Below are experts of layer 8 (counted from 0) of a mixture-of-experts language model. Rows are named router (the router's row for the expert), up (a neuron's input weights, with its number) and show model dimensions 128-191. Each number is 128 + 32 x the weight over its row's rms, rounded and kept within 0 to 255. Numbers have three digits each.
After each expert's rows: a language model's description of what the expert responds to. This comes from a sample of Wikipedia text that the model never trained on.

# expert 13
router:078142138110129129133137085122094140178159104153110130143100137109126141164115131127170092117099154094213121117168086137108111160155154185158135114146142164086152077140105176102102157169094131
up0:080101112140128141141144143137089141133167106165072133187110156134097089094106154102124103117112110103194092093099099135176135109139108126117128089203135165134112093148111137123133125120165132
up1:145122140136146099125127082082123073134140123093147175066147091144160105166170181058153122133155134149151154145150074134129136195121139127090137112127171125103103101118108170067160159157112111
up2:085146121151152131072065073108110129123082174087092118112120122154070139087086132139155196145123101080113095148148153082119140108083126136165131134161150111113170132114101144148123088147140125
up3:101091093105117162112171089220184123139064044143135188110128140135158149092195110143146099105099101132143121099142111166185155169123105164158094172113085137092109136148104149098125098137169128
up4:137146076149151124134178101143166144200144111110107156131109132171093104133156164110086153159101140105149179093114185134108165183166132128128127186107155167095141099084096137147132154150088156
up5:192136161113082108183099112119133146156104121166137085095077079097144143111158093155077163119060051116113136084126063135173140083112110181103130107107124121110127109118178190108139194156107176
up6:153187129138140114213105104092124132137146121135089062128120157056125163157101104108131177159061097088141123124142126105092114127130152165148190101120135092115149098139181137085083125163092127
up7:096096136103134022133098097085098149185131198117074155089145115105082160157079114120161155135089129132094158127148077125163140127133142126100139083155117100151112116127098146137137074139170109
up8:068157158098052149094110128119133134087133158188160170147139085126195075147202113116120113147123114153119147128131095148134130164138101142161133129130161084152150188103105146109075118124107135
up9:121187173191117109147161080131113078127079122119098127128096094128125132117130147082113120166117186111168164181111065079071080139159125114160160084189151143128076125127145159072118146153122137
up10:135091065127100081157195126092151078051099064102122075143106126136151122122119114100180139107131091111184098129200115131088195145107153144169095126143137163119181089132123152106094176121111130
up11:099165123125166114105099148146139141147141101121096179175169096088139159147141116104102133111170161124091090152116148093126134132157125195148157165140090169143164168133125063076125144053124063
up12:120153172111150096117129180163122204156087083158098097111094101090156173110170091081065115124132098125149126126108177171084104133172192200147137202153136134102129120165155157151120146182123107
up13:142125155143091111082082170130121143143142094049134085180160065143108147142120206196168120120154158114169164116170136120139107138151147125139172131154152180120101148116140118155112172121140138
up14:193208097162117150056131117097081159116094114171133142088143146155097131174113094068132109139083109040210102144137118119110133100157165118139150135092108123115068098104121037131125150151121176
What it handles: Single initial letters, mostly capitals, opening a word after a table bar or "the", such as O-peration, O-ther, P in chess notation, comp-osed.

# expert 0
router:095131106066107153094170135188168118111119145176099160165138111182095048128121077156124111142093159098190114144126108181142107106164107153139103147091109141159143113050077131100124072145115151
up0:140154143129148164111189201128144132100137177128109127098077124126112129130107109144092119109158101142126084091153151099179029131151161132113081127141186123160184156157086168113177099087126109
up1:128090130087144165125114136080129165090119090111141166111096111106114054158150120082109093111070108090096150181081100110091147122131146166179109108116132147121118035110159157104118088175203158
up2:167110131145139155104115165191157082140125150144102109133136140205147063141108117135165136129148127107121115114141183114135117150124113133078139086130109115142107106092131098122154129136121163
up3:122149119098131111134171095125108109154114120149124127142180135162110145175098124118163139112091143140066142137148094081162113099108078162103127163116196149149152090162096151134119063136142177
up4:140154131189088119174137166220114122139105169096105097103128131084078136144144123175127122103074148134080074095132086171124111081132141162141137083128104119115085163117083143140090109160076165
up5:121119075150151102168125136114175175175104059219156098188096126106090089110037178159167166221171114121115151181135149091173081151108126161127116147108103122160110093134101099121089125135071155
up6:111043179186033134118117114150113103156109115154136154122145109110079114147145141072166165154134085070095084143122139142150169135064121123098155184063158131135146183075093132136143139150131158
up7:151148132176120133130187082118159115157177111074122217146134069183146071150155104080134126143140091158156084145137128161078114071140097181144105105126170106116181121098083172120157082106105167
up8:132170165114100124145142127175134122113099074105146122170075130130134137151162105115153136123122128054117157122142160052152149184123093117139113111143159119155174148146117093100132128100080081
up9:124190188187085169109111091174138089140132065157151143182177083125118135082131166131126063125119203111097108160119136192136139091086122083117140113124177129104136122114127125171147112153152171
up10:140138095086105155086103180164127141146124112136071178169141094096147095100148147092145124067106141169144157115132106141056119119112120132179109110128083134116142138050171154122170141107116138
up11:176138080079110163180156121186111145101168194153115132141109132179102127159123194102137182116100144140149130149180126081074100055122154090111098114097114140077165113127058143099073075114129132
up12:123077148149126200150156167107126119070179157154092070161085175124165101112128116130146120162128142099142141073093139137126116119216107105176118070134139141077140176155096131107101169130168068
up13:139098132084106122073171113125131207113124147110098119114099095100095088118121119096140117163143131131198172126146185105153121144139112099144192109140112109163163170120106132116105157082071176
up14:110065190159126119130140127166199141159107161173164142146140082161142112142166146091093096127115141141088101152097188096117128168093123152103109108117179129121103142090177138114096093138138128
What it handles: Mid-word fragments such as g, as, le, ug, St inside names and words, e.g. Or-g-anization, O-g-more, me-as-ure, St-adium.

# expert 34
router:130135158096148176139169118138142092108114096117132127114129171146135090167146072171129142148127142090155087077148094175112107183185137093144119105180127115143145069088127103152103183141070100
up0:113131151091176165135104134157151087076086132136150103104111147115159106099094116146127053119153023101132101157190154083069120085156070144143158146107128137126093091150082161128132157147124063
up1:147122119067096149128138172073124099118091117108100099144108141127088103135144127157138061150102070135129126087134114127118098122110069169098173207147135103146150209137117105153185169105113120
up2:123137149173115103131088113162165178143085117054174197131116147086119152093099100115127150091080096079148135135160126100159142118108110103137136079153110140111177219168092101134116138170128117
up3:199137097091186076148108179111120070140145143105099129139112147152152117098166107120153149149096150134200121104138103083155113169118104112154103158150115127079119079124140175098090166149093131
up4:187164162150154133124179075156104125189076127133092135124117163123144083152151096134116116197130077151166100119061146126078142145181090111100121113177140148115089114110055201147115210161103113
up5:176053189182119167113173126113186107164133103077143073140101167123107157129130117134126113179156077109089202160153196164145157101174091100088148093090086160147112172091084121173052118155074115
up6:106108093087096128128149131181141145130122152122113191136159124117181152171144076145101112107119141129131088128110130135079125162138138149140108151123092082105128146127163112100128099197125128
up7:093100201116124121107180164136097161156121110176146170136101162120107117115177130117112119159184076108127130116155145157118164149129058127009133137121154112126126127135149099159115126155126074
up8:125094131140151162127153149119109149071170139177157116093154088141113092168087108096162095176179107184192120132100118155172128095135168183135064177141132109160073141097119124102120137162091083
up9:148118122139150136165121174131114126142139123121153203089076168103146104074099167184108138113126159108158083113120117046146130158125140172088126165154137129060096117091112123110130125045165142
up10:147120128053182108138111123129104141182124091120169098132106072146088123088153100111102177150118110154156147159119067120094147140133167144106129132117141078167129100122175116103112115117091093
up11:097129180101121118137158150109152156154102074140131111068186164184173168096144065100120128126095121063115139122101136135223112136178095127065143103141142139220095074099192109155127141145085110
up12:108089117122106126186145113155170107105103113125174113130135118133126149125140067163157105092109167182144119093142131147127142096077139093168124099180131164119087059134168145165124159085088156
up13:135098138129073122079139166179142115125122133165087146195138133119117139150129124141136127137139100148171138125085130119120059141153079143150097109124058150061105115114154153153155163139115097
up14:132110105076132135113157114094167168135143152128149184166227197092106102116162120108078171110109140098158147149133165104119111102128161092114093157149143133110140169172140117100057137173156109
What it handles: Number tokens followed by a space, and number words like two, three, nine, giving counts of days, films, wickets or dates.

# expert 3
router:075141155148103095070165097137125112165135128166156127151095179079136043141179131107155110147108125099112137055132103160138115131138120136144104148168114095144164157151110126126117145119081151
up0:142128111122131132132132136086149218141117177076119145113151166123120170159150143104182123150092140129133168113161146073137114184159071139141154123173131130156130133189117093104117143177161132
up1:155149135131151106132129122070108142149133103145146123153136110109166093062133139125120109157147097111150101162100085135153089139142131182194062101166115113172134087142117158185106170154160138
up2:145148089109093104101102123131178097158161154145136142133068085106145165064180068116172108114111080151137094093165143172150128172150060074090174146081165108115087134136153106098119141138124142
up3:132083149116131131155163096134136138166060080098156089128161117171145064144162105164138098141103141095087141110098192173122116083076148140120114139129182102135146106116166106136065115175094115
up4:144136116171104122148148140129116145168171126147163173145166121199133131150153135177136156086183120183147147102126092160165075147090110106137109167141153074092110158136117148126104120034088099
up5:118124153095159110111138150094137102150138070167156099099121161182115167167163137116116121113132075119169103124156129074140143157159130158154114122126093191088155141166113160123150133161135082
up6:129157152178084139131189136201146096092125194160118181180160146114136050157079151164138098079070139162151103137077110174105068112113110127184132073154124082142132138068120054143079085133109105
up7:075114152176162027084139076128082121150123152138135159102057140148153069172127179143174131142119179160180105120086135106118147114134179145107111106099135107100106127108157178060176134070087130
up8:124096120093118174120165085105202135110102138114136097128158134122195005169145079096131143110137142140107107145205120165073099088143127108161145176153129124163093109146128156102067128132123141
up9:110139164151114058100066140062115178106151124126146162107115183094129115109126119083126069073081180131089166176121102074124123108110116164104055128169114091078167158128109098106143133098117168
up10:152130129152083145086181142158105155135165170149164161127114147082093119097148107097154124160113147187164102138104140146089150162105065169132130178168089136136116127162142142137107123125105131
up11:108097168108168161171150156106179139101153142132132155109129145112116132203122131111086129059128113091045070107127053135167101136117200096205143125122116109120137117136072137133077213151150147
up12:130162186150127118106103094110120102054149078134165140080071151085158161093122131147148155151113103072111117122131073173151108142136145134139122123144112098102169091145136090125142148125180075
up13:099136106131090145094097103111101149108177142161143136141131106087180038154142088141137168168123119126082129122114146114199132178124146143166096174163110115195108154170131102119121116020104133
up14:167119089121128139136149149114115163121127182096088109140166097130114168184179115127112121071142086084124066155156112108137081177093064125164175113156185194173104121069106170158177099121122140
What it handles: Final digits of years and ages after 201, 199 and similar, plus noun suffixes like -tion, -ment, -ity, -ism.

# expert 38
router:116142119155100131104197097143103139118134122162134114185157094148037061150149065146158090127105131073164084108142080176109182100145161129200087141126113142183164119116124146082136161174107117
up0:116109155153076167098120077160112125104165075199121129153161078141051078117141110146103115130081143117125110157173118129085136099093162092121090102116115087099122135092126115161083147141129072
up1:120108127153158164210154103172088113116165139164154104108094142110089134135085151147118118201151116150123168147104103138091109062169145143107123087081085141144157157113119081093084125160160081
up2:128098140113054112140159116092072093133084135164137124147121136147129174167119189149177117082091077115128148096111139090141119210154127187135159133131122182121119040140134101085070189173151134
up3:128090130145129110120127067111116088173121135161124097165069089140098101146169134118141117146144131114131208124106078151111104130121157180133142150142114153085120118095082132170134147116118142
up4:148111118150137168146168195075133176114133142151146147133075112167098148174115127093127117087122127120143127083156111168067164149145082130072042131110121119131067064101144162132072142156125117
up5:062111110143168126144100140126092138153146106123155119151111087136123110133100140139115094180144136101130076088119109172148119101188218075106069150134079135116143073117161119160097131143098147
up6:116141146184163126139138116122107126140154154107107123127170067107125119149137128116184125118102084132128124080179123140146122109121104094144110171175137078130112089128159141135066116132114188
up7:126150075081116183087092087146139160148185085141112126126097144109107097122105157124117136090108088104101114063160128137112145128173137154110124123129177158189114089182090137148127094122118148
up8:128127174126149158154142136085124172143122186171125104116104109072093181144150145098156126153118113094101134097100163103153134092199175113109116156165097102077148107097128120126159120143117104
up9:171138123077113147083139114071104164132115090116111128100141169149132098081166135098078167116160126147107124106154117105162131169103139123123125120125185118192110087131103097088119203156121093
up10:110114150182138127119101153130069146079109145151053143161114144088141111089121112124109123167080139133119079157094095179163088111132152158161151186117109135122117105096118142114152185097066094
up11:126086089098134081133101161145126142109144110085130067118168132075057090136117123101142134131077132146229128154150115094135115171146096118101131098179151161179114124149154146105155124193130143
up12:141112131184155173113157064098171189185150116158219101164121095098109118102102145181126156116092151145107081100184069174058168118155147117080176116121165114172083061159089167155134194159164181
up13:098103150125164175111118182184117112146116172117170134117174120103169116159133173121165123134154177080167120134184165158088145095110120120165107074088113115068169112128169081106148074174121118
up14:139125139144125162073155118124149096140195086167135150121150129148061191114134116132083133115127127118122111142172103098084138097173135092119093142079100117108081130075104121097055227159111115
What it handles: Early stem pieces of verbs and nouns after articles or "to", such as st in circumstances, sh in show, inv, serv, mov.

# expert 53
router:075141102099101127082211086160168097144146109186118168185065156136077105128198072106127107197134134143107061172133124092125180116141162117078164160151111125158138115095106115131085098178133165
up0:095115124166138123109133120124081140116108128110096158092047131119118164076109121153128158133125175150141049154191098137139155129181102096113104161148078105092130093127122141140111121146129120
up1:113148106143105140076128143073163104139164146118126119188046138105068165136137152151167166158156179175108115148155102145113079181169203162151105168114179085090128143135142133152102183135098087
up2:165099118076077073095186146118144164154157110186128205097076166109175120134154122080192098140111114139123080137129152095110230098152117119115158115069126102122155121148098099149131131157100122
up3:128166097131180191103155097158160169155113118111147079190070165188161113089140133158084147133160073131159109143131146093152174119140181134131106121075115162102156106101097061064119083145189185
up4:161105172172121182065172129170088115180184132156133143164100112101086129112066171170141113129105184150147126139143109135102104137120115164105129137119175124185111068121120127130086179172110136
up5:078107100125099156122071059126212153184168161138086153148107131160132071144095096097140172144103078093135094176101185116150115102144076087056181097132107169173160099133130159141171064072125145
up6:107075127120062169092090129120107123126130112110130118125137156067042074162095114141156152157113092080160047159147104132196142167143142135083127185138107079115171192106110100169119125096099097
up7:139136123131116100062142132189164151152171103069075165188103141160143114082109149135104142123084182143156097112126128107135126179165105161150176121156125112179140111129120161136132113140097125
up8:104111155241043127132122066114126096146099135163106164130125134137073088107142142085072126102081174126103079159076150195112131141125142137090151147100209165118131152094091113217145120117172193
up9:118092099081090122128131106100173123154126080159104174159118131162132126115159077145132190164160146082158140151121105086128103179148155102160093186089125080160086142099143112132101129171050171
up10:090098125153104119136185140152137123119182078095145165120081141128135100110122136155110092174120086126122093110193087071067100160130125097178160095098111098162110156149100156104133138110136158
up11:101124139113147158152107197159172127102157113200136113101137119141107122101156132132181132165172118121170117132059127127107147127108155099109124107161138115130104205087113100145149227141126133
up12:140160100154102126061139109133106143115241073149077140154098146119126122128154097069150153140155135101072132078116134170137202182118171156178140106115129077145111099086120119169101098090067101
up13:193061157136097136091177148154164132165202130166155160173099106168100116102167059131138105164122171142102104140100116110116118126129207139134106106109145162126089095129090143153088055154184165
up14:112126106106153135164148108121114114170161143192096154125120188158072100083107200082088101123104138139087098101163106127095175061163125152108131209157101126182191120049108112093094168132146124
What it handles: Short early word syllables such as Le, Se, No, Ro, ver, me, often in names or compounds, e.g. Reverend, Verizon, southbound.

# expert 29
router:072121119124117110147128114112119078092172093162128112202110153106119091115140092125175075131158165077223114116173083092157171105141084145175155174153150102108180131130133143086096127165088159
up0:149119081022131124141077164089196098185110160127088117155111124150049127167086138154146131118107139141105063158174133157087164129141157117139166082151138097124153116143102098109112139099134132
up1:144117124100119100148108128125116160200190131085091120111150129032155147145127128146186071117132086165161128155154098185130100135146120122159077095134223117191094186066135171148116182097115183
up2:144142089111119190069106145141090112109104126171131146121114147128156111149160109142104177139155121176186185093136039084201154204074160129079168125056091165136148129087115155051151138104078142
up3:121163090117095160102191139161115147127113105165094126150122110136139083140156117157204129116153168154182071166123125163156088094122118117125099069100094145153096104190122122129077171102144140
up4:062159066175177074144074168068144114146159115063070170116135079115166112126144170103137126088144134067164124122163139108163189150147187151091100129151147114151172130091074125150134092119150119
up5:134065165123088177122085144106161062161090098134113151109104112082115110092103149155144164146118103091203128124123163107170159124171119140098100120101142113081119083144097127100160127114128150
up6:113158179100148031097107099086094143121130102143173124122192118125131186150136159168118156153144134155140110133112154207071091152125090153164029150108154117179113162065106178140156200080097128
up7:149128112108145068160135124123134104092125167122081136165100150195055171102121136098171112134126114076112151138128108128158105169147096099136146153038177120153134123145139142124094139169123128
up8:148160138200120073066146133100112122129183058159130123125156099089128075116161125117095164133181118099099142140155148153106123136147167204117154151132173128112135181124121105089095151147158103
up9:125133106101133119139059180157187114113084155151192121115080152124143183133159113127116125065136113136149092070123088126144108125162095128085111181131110146118181122132110130078129170126124196
up10:111143155122134118071140097098104091137148170134083141120146094100152114116100171149144180178143205083133115079116105105196151170105152139154110111135161076141168120131122146107123148133083170
up11:155161114150083140157126060229113156113032142204191141079157105104172107157180151104157119103118147134149107143129135048110170159113126105140109087099161199099121146111118116076131183136120112
up12:148139128125135133133110150126128130154148118148114081140132156147138163168126175104126157100099097100092102154145139077098166103107152194162139127152123145083147157108162163129147140108085166
up13:087090080104092166113103119178094147172107146197145100127084085138130173087186151168135087055123063091121106110188100103076115109099135091109137120149178113136128185109126156124172157102126092
up14:147178148104113050112137131122110158136201132161144091194120185096112184151148164124159159127087090092147051124103116101108144198150153142117171116149136053141154147093160141086085174107090137
What it handles: Single capital letters beginning names and proper nouns, such as J, K, M, Mc, X, e.g. Xu, COVID, Ireland.

# expert 39
router:067141182117091128100108136151152117115173131136124079185136117098130099112141115093172107114098137117183150096130093098159126134142104120181119206116115098107167111122103107083112164137040154
up0:069155136167106131142161120050068127113137150165129053086121094104133124117108087204181127134076041134087147145123158129172146106131136092132106096160077112067135119159084178104158145118116132
up1:114102142136139130123147117177103142110157164118109100127090105082138084153128163138130132139142072137121100092154102070089113099123161121166129145119121126147146110080110171103077138157119080
up2:132134141194136154169109192105102129065134109148097170130073137126159093152113098100102116106115085120173111192168082112139151160133089112161186103078124140081078091062092128160100087152156111
up3:089125165129179092063140102122094182105098141110140143167077142149141090135143140139132141194093179116120173109142172117115125169094087136105128095132102098017081118170170118154129098087185131
up4:085108105110141090130073175108200127142138146123070138135086102150065114148136140112189111098141128078115132101157149128163108139152135140109114161115149079117209076123140076172124094128129147
up5:130141128112107132120151140172169133122143107126134097112145049168134128145073121142151147084120056141190137159090204160164101150126101087090076138104097149139132123131111107100073147177108135
up6:155100169082138149087105145117085133175148147171054137143102125107163142116133143113134099145214088177133170101105088072107111120147152142173179166137140122161141123074104110168102161145125109
up7:191163222118170142146107096109117182085087157114115158138145138085164101149126088158126102126145109135187168131120125106152116178188148157182144175082167168131162090130121092155151102102133135
up8:159142152118130112093100132135119147147136140233089112086138096136113171093131104102134140076110142134106099085090141112169139142146128143088116141160131122144157118128175062138144148136090136
up9:165118101137127124116088118131154160206170143116041140152117099113126068156171138075151173094117135118141161050095123070088115131135117117150127216165079191134153118160111065116140130097087074
up10:172145107138119129062093145154153099140087108121035146139113098093128101118192148075141147152126115098100109100136103139138169154153083161172113195105091134133142224136136070116099113108093082
up11:127138191111131105108141151190134156099140122125146113154132042091171139124158116131097057146132125080129092114147127185069083170139159106180060136173098163133182115128156067116105095153078177
up12:150123115175095111130160095193167090176165133196096159155118171143125146106126098129104167182128112120167065179083135110097112055192144152139139141146182080182141184167061147106076131065099112
up13:146108113112117118179127172151107129171189111105098095127132170169109136100072143156141106080122154056152103067157161136176141146085190145184207202113172135110067162128100119133123171156109126
up14:060071141100122192113119134107144095068147112175126154102101131114193102157185142171154117145125165148060091122116093160227217102094050098104154164145127132134151160127150106099149202141112051
What it handles: Single capital or lowercase consonants that begin a word, split off from the rest, as in c-asual, C-ar, K-elly, H-ighest.

# expert 20
router:045165130151082105115167100139106115192135098168186087145132154126147105094152138122142084158137137109138150053150106154140134120122121136147101135147140101187124128151085193139102100137055118
up0:168113105103103122148185105157128107135148173075127086113088107134099132155141123123153161126099103119118152168103094110102108080115123132175121079174099142163119103142094153171112114140112134
up1:107124176184119150077150063177149128165062121158148101173096145135129176112169140141094066132113081107122105182141136101164130110146101119079152149142133096160147147147107135143135177075157155
up2:097134145080106103124142075118089084114165113135137067092139079092168098055126183150124110177172159082147111146167143090140173120107121135154153156132147157130100168137136166119132154142093159
up3:150159175171122150113135119166169125114148166161120125116148164072171122097100149134097136205091063171068130112215097130091142121090091148162150118138091076159159138116076096158153100237152137
up4:108099135143115104122162202130095148133149087151133068130189174129144091114094142120152144110091154108101112098175125157090126143150117113121096124099224151141102085091132109056154160133169110
up5:096119147181145101133147117086108029144109039149174126133171113112173150092103125121152124141133146065146075089133156112098070108113108106172149096132162132106104118140106197052104145187143169
up6:178121099158160180133089095137148066123156076139131135094146172141124143116140053100217065100096057104145131160098111076152036152143117136090134161105148044082157097129134108075099086164103166
up7:132149182171158173128142124136126142145134184146168139166114144156108115150177095085125143195103128121174160110135102146119142159067119130122067165176126123151140146106172176095101128174154117
up8:135159122119162196096105173129094178116142087117113088196116172092116125124139148062080145134108135099138112119134136148133096085122094172144177153135097118143168120086144055139128115122185112
up9:056174077106089118137124127180121114171162209159138172075147087114164132107159081123096163130169122144157102104131085097114151170146138126124092163124105077137123154143069163136161145149092148
up10:159157113165181099102125111108061172150118136128135119141126128201094104134168146179117110088108139122116091138109122105156134154114118131161115072147116145185104176098057119065158133146105089
up11:198119068146137134160114120162174131132095118128168145125148133105142074155186131113128110117135122151171091112158119170114104123185073108131117098151172141150027092052125129183161142159118125
up12:124123129132189171077060189105119168155049070058154157129066143178134111155114135173139124159136066100110103171134139119153172170102224148120117109117126145158091146128040076139139101161119160
up13:172054143117065168107099132162143134080112115165132135141131124117116124132161076080158106108151169193104112187108126073097124133138158152074196165138158142158179136099123105047127162103118153
up14:087103232156096110169147135064077119182142111159109122147185168142193144085115135164168119130089136156131185102162104129215135152110107116112085134123110113146102107117123121099139181178102174
What it handles: Final pieces of common nouns, often plurals, followed by of, in or and, as in songs, members, paintings, company, mayor.

# expert 5
router:060141103133150115117180093123106114129167112129150067138152153077106082182093123171142155194068121122179066114136076130110134125178153115137157162174150163193172107149078197135091105198099119
up0:137122164101085127148130188140059115110170119118166138154145142119134112219189101118120116132118151101141124120126119162095148160124196103105086164149173134104193130103142098159148135121094165
up1:080081140149126072181092120097125122106111114121072164110163184150063132100200161101155165122141114113116168158146082103132150096167128097093144123158134122146123167115123116120190126132123096
up2:172131156153153152147137148113175114127129119134111187078103096171164099159104093141096139119179094131096120122112136125084141111193128174096097158124075160137148151124118159119068175101123105
up3:111119119134191154141116109175142144129104156112124145139118143053105093156128139143133173142147119061091166174146111165156142144106154081095095108111148095129129057098125127085132143155129138
up4:087104126152148120129105089151133103131149134141161105092099158154094122140115114126097188153139100084179147121116135077110162109060114124043143134163105105093187121090134114157072125043116137
up5:137175129153176171122130102102128139149123132173140119160058134116092119174180089102085095085130153132161100158177125115180106158144158133164081112157140153171080062119073177154082099156134140
up6:113146161186138121123101134118107174123155133065139141138171109118163107151166109110107108112067108149136097055140115211111107166137182137119106164154142141244165154121093127118083122159126145
up7:133127105074129123183162159145104042143143194109064103099103081109149096088156147133129134121065125138159135177112123146085095131170127160136114128155091122121147124164102127151162140159119077
up8:078136113132104101137130179093107106129159091101142112175154101092148150144159146201178125214096128041138083109111138072199098100171134184123076160129129153131160143134149104140067148105127134
up9:132131103117143144141153111108097093113168087073123162139154119125176116088119107128143119106192172118162088181148147130127160162128153099144099107190140136106047141079136116134117110134114083
up10:173122087145176160127063112167167150111146115133120127113108144180153100146065152133206206113145142124126161133108145105155114139165182179128098122157121091125144116106120107159127137137141122
up11:108146146145131129120141161132116129103143105107109071143201145137103158095104117159112086166115126111152149202131162069091164170134170171148132153169157117081151110023121062100118159142173144
up12:099138111090078154170100176102093124149100138112158105102143098095121087195067125149138143190137143156169149163127140130100115076121192126110174072136085204085123158118096131167099146129080163
up13:112050134087146138097121194141186051120143144227167113185086157050149116140153123129125157142103127158104113096132096108171127150093088061180143137129155107094136069102116125133075128176171133
up14:149101167144131116056131146086169122121053088122158126104179151155103132142145137138162136188152119066060133148128140128113087122147160145187124136142123139193160070119093129071146143142097162
What it handles: Final pieces ending a word, mostly vowel endings in Latin, foreign and species names, like -a, -i, -um, e.g. disjuncta, Die.

# expert 17
router:107181164080134120106161096155134082152151123132130136096144170075120073181097142145197113116088107115161151146188073128101108176116139153174154117178141121137138079093096081156082171158131109
up0:122109146103111158178158069065166116058117126088054149043146113128178091119165123101103126156039155111159085143104121163089130184108142209154059139154110140110116104146145107079173125140150123
up1:152113065107116140120165076181143107142103109088114131152123167171033090137135169127133109127110082170108183137155175135046125082171136082169099185117145164110117128158113136163102125150133112
up2:147126124071124109104186102091149114121111184144138095121089165086167120120107126166149114107111136147104118083133102112127106181130139119141113121206199096200097141095179106070063074155125044
up3:128132104126130115108133175147131112088048126072083149156145121124147110144092119090111098182101193120119140166126113140111054159123116142172148108144165193089147161123160134161148082104135164
up4:152121115166047111150097154119070155155105101182149122125181151142164065142133144132165072102088128083126150117182096157103176140145218159146113105156097120196109115114134096137125115088146130
up5:112190172145108092184161117123083047082130091118159098076120105111145151178112132101127139128134125089144134079099088061080114138086162135113110141168077112161151085079142133073129140173114149
up6:121095147128089169093195108106127037172138147064193119153081153187155070185177206168199111193120116113129138137125151099117069096142148150163134142112059102167092141147135149130152093158155200
up7:100124129175188116100158121107111143143154094153175081160147131137150138178135126081060085115126173123175150099095164130105143142163120132145129156124157143169161107154147158150122146061140151
up8:099122131140098125107074141098159066127122169075108173131093133072160098109147135128130148083138118114122031098151056160154118192170102149162096069121145159149118181063103126095146127144122060
up9:163106134148150125114125168105138138122154185164185122066114143104146137113122228068149130158119131126163160179179115099130116129142084171107083072130084123154172069130092076108110166161169134
up10:113117086141125154049071056177152167148154113125096117139184179124095134090112175152169143146095065076128108115116154126096112192110084114134106166120114174162156106130092131154127164119128110
up11:101144060139144111127162103108152112166039167178184154179127138149105112099129110130078098059067150139126075095119138108058089128137156221117091125176116085056129154126164124135090074146159151
up12:167085093157143174108167042148153190196146113110140114058108124104151108109187161155115137124110170146130155167108147114120114173124118127045141122173142131108154183116114119102155151145131155
up13:106114083167147111161137161091100169139117134100113225117120143138111087121099115132158156111101091096147148139134098112133177178119189179086059111118164145124086152147091147094127124123123123
up14:134142192094140134123151136061101107153115175160105124100131083134131130195144104188133101172125148081151184103141081116141172169160134130111101171167150203108129188122139113128143114156127157
What it handles: Modifier words before a noun, like adjectives ending -ical or -al, nationality words and the, e.g. American singer, public support.

# expert 2
router:092099130135099183129187113102133118106158112156160138062070154125055118154148116119192074141080144118149114127183077166154159161159146161173127126149150071133121122133121150108062149227128126
up0:109093121166109081103101125169076191168116160153128116093136103116129124135092132137171122153101114081102094142141089172134128152192174061131133082176139115072120143115144185098158164143104138
up1:131136156095128091126086146111167096164114141128144130124147092110119102100111071223206055141164096143187093148134147114176142149149108132098116103139142107194094175157107167145171152148145149
up2:125118102137116164095112138144115153175067087150124126118088130079124179156084131122087114152114114121125107107164148140072173094148152178098123143130133066087118121147132102130118118150173132
up3:122115180075095182107150137109091096145122110184102118082129151160095135171145101171113143087154142123166116153162088184157176179177177159123108177129124077151121063096121132058129157163133121
up4:121129130099162121077113157082117144113148136139099217138141072153113115150125129089170145114093138100141093173144090120141136138178143154140068106223174082112146150130123107094127117128131127
up5:065109143059128145128074124132167115130124135128144072166125157133141138045141096135135155116115170129132134144159157138201140112181149106098104097156144126142144179102132146154154080172152139
up6:110118122140121137191123127094165105094096121118150136093128122187111145141060115136141120106185137080181133131137081097163158097161178120122148107118134081097129125076155129037119142155071099
up7:123123099172095121109148098119111157132155135194164170086105139163070113142134130104146132113142118166151109089149087086112093150085116097085135174146137103167108108090093109116135142186118182
up8:105123145113103089152183171125081170125086123158103125137127158124116201118148105144157096120078089097159092122090159122127155079106153139140119190160192170131128126110110112132119184156071163
up9:081069114109089163115125136168097138181110062143112183118062110169111138162163104116162184078139170174172098130165107106146120186095131130115152141144182155109125114126119096098105150128166108
up10:083118083125186094080119126145181112109166111103139145169091092104109204214097138195204090118137145111103055185102119115109097133134168142136131125117136133140174116109057169054159108156120107
up11:118092121121160169117137132126174064144070106121105081191148138143136092072099161096123130149138108162129144069219141127084143118076158112119101130063133043160197109143118178058139063174134127
up12:106128048117110092097071157215116117113130124134135162134130073104171140146131140184090140152156167130140145129145083104082153075192150188145132131130123119132139110090103138094133191112118160
up13:113124098133121105114155160133166081125105175131133142122112102115107049217087153121167131086211186112168124141167153106140097129143138108169072102165114090149124171135101120124132138118135154
up14:117137141112142138126088086079110088173152131116226100150124096163136089184150091114129081132097171133125170134136167105160114126130161125085139090171172143129149115160126222140116163164168169
What it handles: Single digits and numbers in scores, tables and measurements, such as 0–2, 2.4, 13–9, plus "de" in debut and "qu" in squad.